Weights of a small mixture-of-experts language model, trained from scratch on English Wikipedia.
Size: 9 layers, width 448, 122M parameters.
Below are experts of layer 4 (counted from 0) of a mixture-of-experts language model. Rows are named router (the router's row for the expert) and show model dimensions 0-63. Each number is 128 + 32 x the weight over its row's rms, rounded and kept within 0 to 255. Numbers have three digits each.
After each expert's rows: "comes before" lists some tokens at least twice as common just after its tokens as in all text; "gets" lists some tokens that make up at least twice as much of what it gets as of all text. This comes from a sample of Wikipedia text that the model never trained on. Tokens count by the router's weight.

# expert 26
router:147049104116142114195106137115134049106158084090163195097080129089174120116159074156132109079126165124122115227070110092178140104206142147116137074150115144110097106123157127085140043096089141
comes before: ".", ",", " and", " of", " in", " were"
gets: "s", " years", " people", " them", " well", "es"

# expert 5
router:090079103060208092136067116117109078106075115146152137071080200123167135088137110170112050080159128162150150150120123085121140095142187157120128114140135120106119129084191149116134106096122118
comes before: " |", " of", ";", ")", " for", ":"
gets: " (", " —", " –", " list", " -", " 0"

# expert 27
router:083158104149153103175061137102174104112099102048182188167074155123108177081141092163132147096130199155104172165144191112163122142170126085159111124162125121078131065082205089115141105137085070
comes before: "-", "|", "\n", "The", "3.", "2."
gets: "\n", " =", "===", " ===", "====", " chronology"

# expert 36
router:083110102098204065176110109167190114127127098143165177129070183127140138131133134186088116108086141108138154116087140072156134078186146183104160137175133161049147090072232146119189110069085101
comes before: " a", " was", " in", " to", " by", " as"
gets: " was", " he", " He", " she", " (", " is"

# expert 3
router:094121098116175064170122116109162095109125112116204145095092100116173142157197090138183155145142154142165134178146111099180100147131133127071130049132115090106146113176178143093147079097088140
comes before: "\n", " The", " In", " He", "==", " It"
gets: ".", "\n", "==", ").", "\".", " =="

# expert 41
router:125089103082180119180073133098122081106145110086156098193101126106162064137127101144120122086103097124157167163122140133098106132130149133129099116137090104081128145115230056098218110104117143
comes before: " and", " which", " but", " he", " including", " with"
gets: ",", "),", "\",", ";", "—", " –"

# expert 31
router:131150060162151111184092091113100046084109161053144154167087119096134123145170097139096116163104126118144145198159142158133122064115125116100175084175145158143105100170160122105164080097077142
comes before: " |", " a", " been", "th", ";", " also"
gets: " was", " is", " were", " 2", " are", " 3"

# expert 6
router:106126088095204104156103116142160137088125051113108117139113141159137119093140083161106110121153124116087168180149143113107121135109161128120157069134182105049151052076197114131181106109112088
comes before: " the", " a", " his", " their", " her", " an"
gets: " of", " to", " for", " by", " in", " with"

# expert 10
router:119157148127193078162143114158104141169110151105151162089072161172202122139169113147128091069106137125180115183116135084131094146115155141080196126148104150149101139144182140124155087092099093
comes before: "|", "==", "The", "===", "=", "In"
gets: "\n", "==", "===", " \"", "====", " information"

# expert 11
router:074113111133209066129106183121107091142112123150169126101078132158134139142127134149141117127128174133191121138086134095162122123150139136101125137153135119099111119147155115122144094102121158
comes before: " |", ":", " -", "|", "|---|---|", "---|---|---|---|"
gets: " ", " 1", " Total", " 0", " %", " Team"

# expert 19
router:124068086163148080175136117105158124100138123104175129123091160149139068118150104172137156061117130146144181155135184135198118155093152126105154090158080160105125174135152102095178050081102140
comes before: " was", " he", " is", " the", " it", " they"
gets: " and", " that", " which", ",", " it", " It"

# expert 1
router:170114085116157111172105122101144109076153096097140140118080108102189112141137100136126130092126164162096158150110120111133125112095149136133156088141119164089080053167138110142151074071116135
comes before: " |", "\n", " (", ")", " is", " –"
gets: ")", "\"", " 0", "}", "]", " m"

# expert 14
router:118139064115147114203150161115195118095116095091164139167084103183146098114154060138188119083116145145114144109097115103122146110163145169095159103131110119130076137077174175092171101109064104
comes before: "\n", " ", " 0", " 1", " 2", " 3"
gets: " |", ";", "---|---|---|---|", " 0;", " 1;", "N"

# expert 42
router:135130090140154133129111111100163137063125130066156129168083118151120130123169049190096128129119155191093137192110132096140084121198116086136111127177155157095114097109171083113186084099100110
comes before: " the", " a", " its", " than", " his", " their"
gets: " of", " in", " to", " from", " all", " at"

# expert 34
router:112146086120137072160128100095142046120121141092130112135092126100109089079137081143087076121153163118172123166167124081151109150161159083135135128187102128091138082153220119156201096143108137
comes before: " ", " 1", " 2", "---|---|---|---|", " 3", " \""
gets: " |", "|", ";", "|---|---|", "|---|", "|---|---|---|"

# expert 12
router:169100108106170107162020097106116135145106117083174130142093079156126165147139086128088142091080156117116181129116158121131104148123145118138123134135118129108099146113149137059187081143102164
comes before: "s", " \"", " UTC", " 1", " A", " 2"
gets: ":", "'", ";", " as", " including", ");"

# expert 37
router:109108097110154102154089150119171097098087120123165197141090185166122081164135144126153124142089114157164125099115132101222085057124157129074105135139107116108094099139183118084129097135121093
comes before: " the", " a", " his", " to", " be", " that"
gets: " to", " after", " with", " had", " would", " before"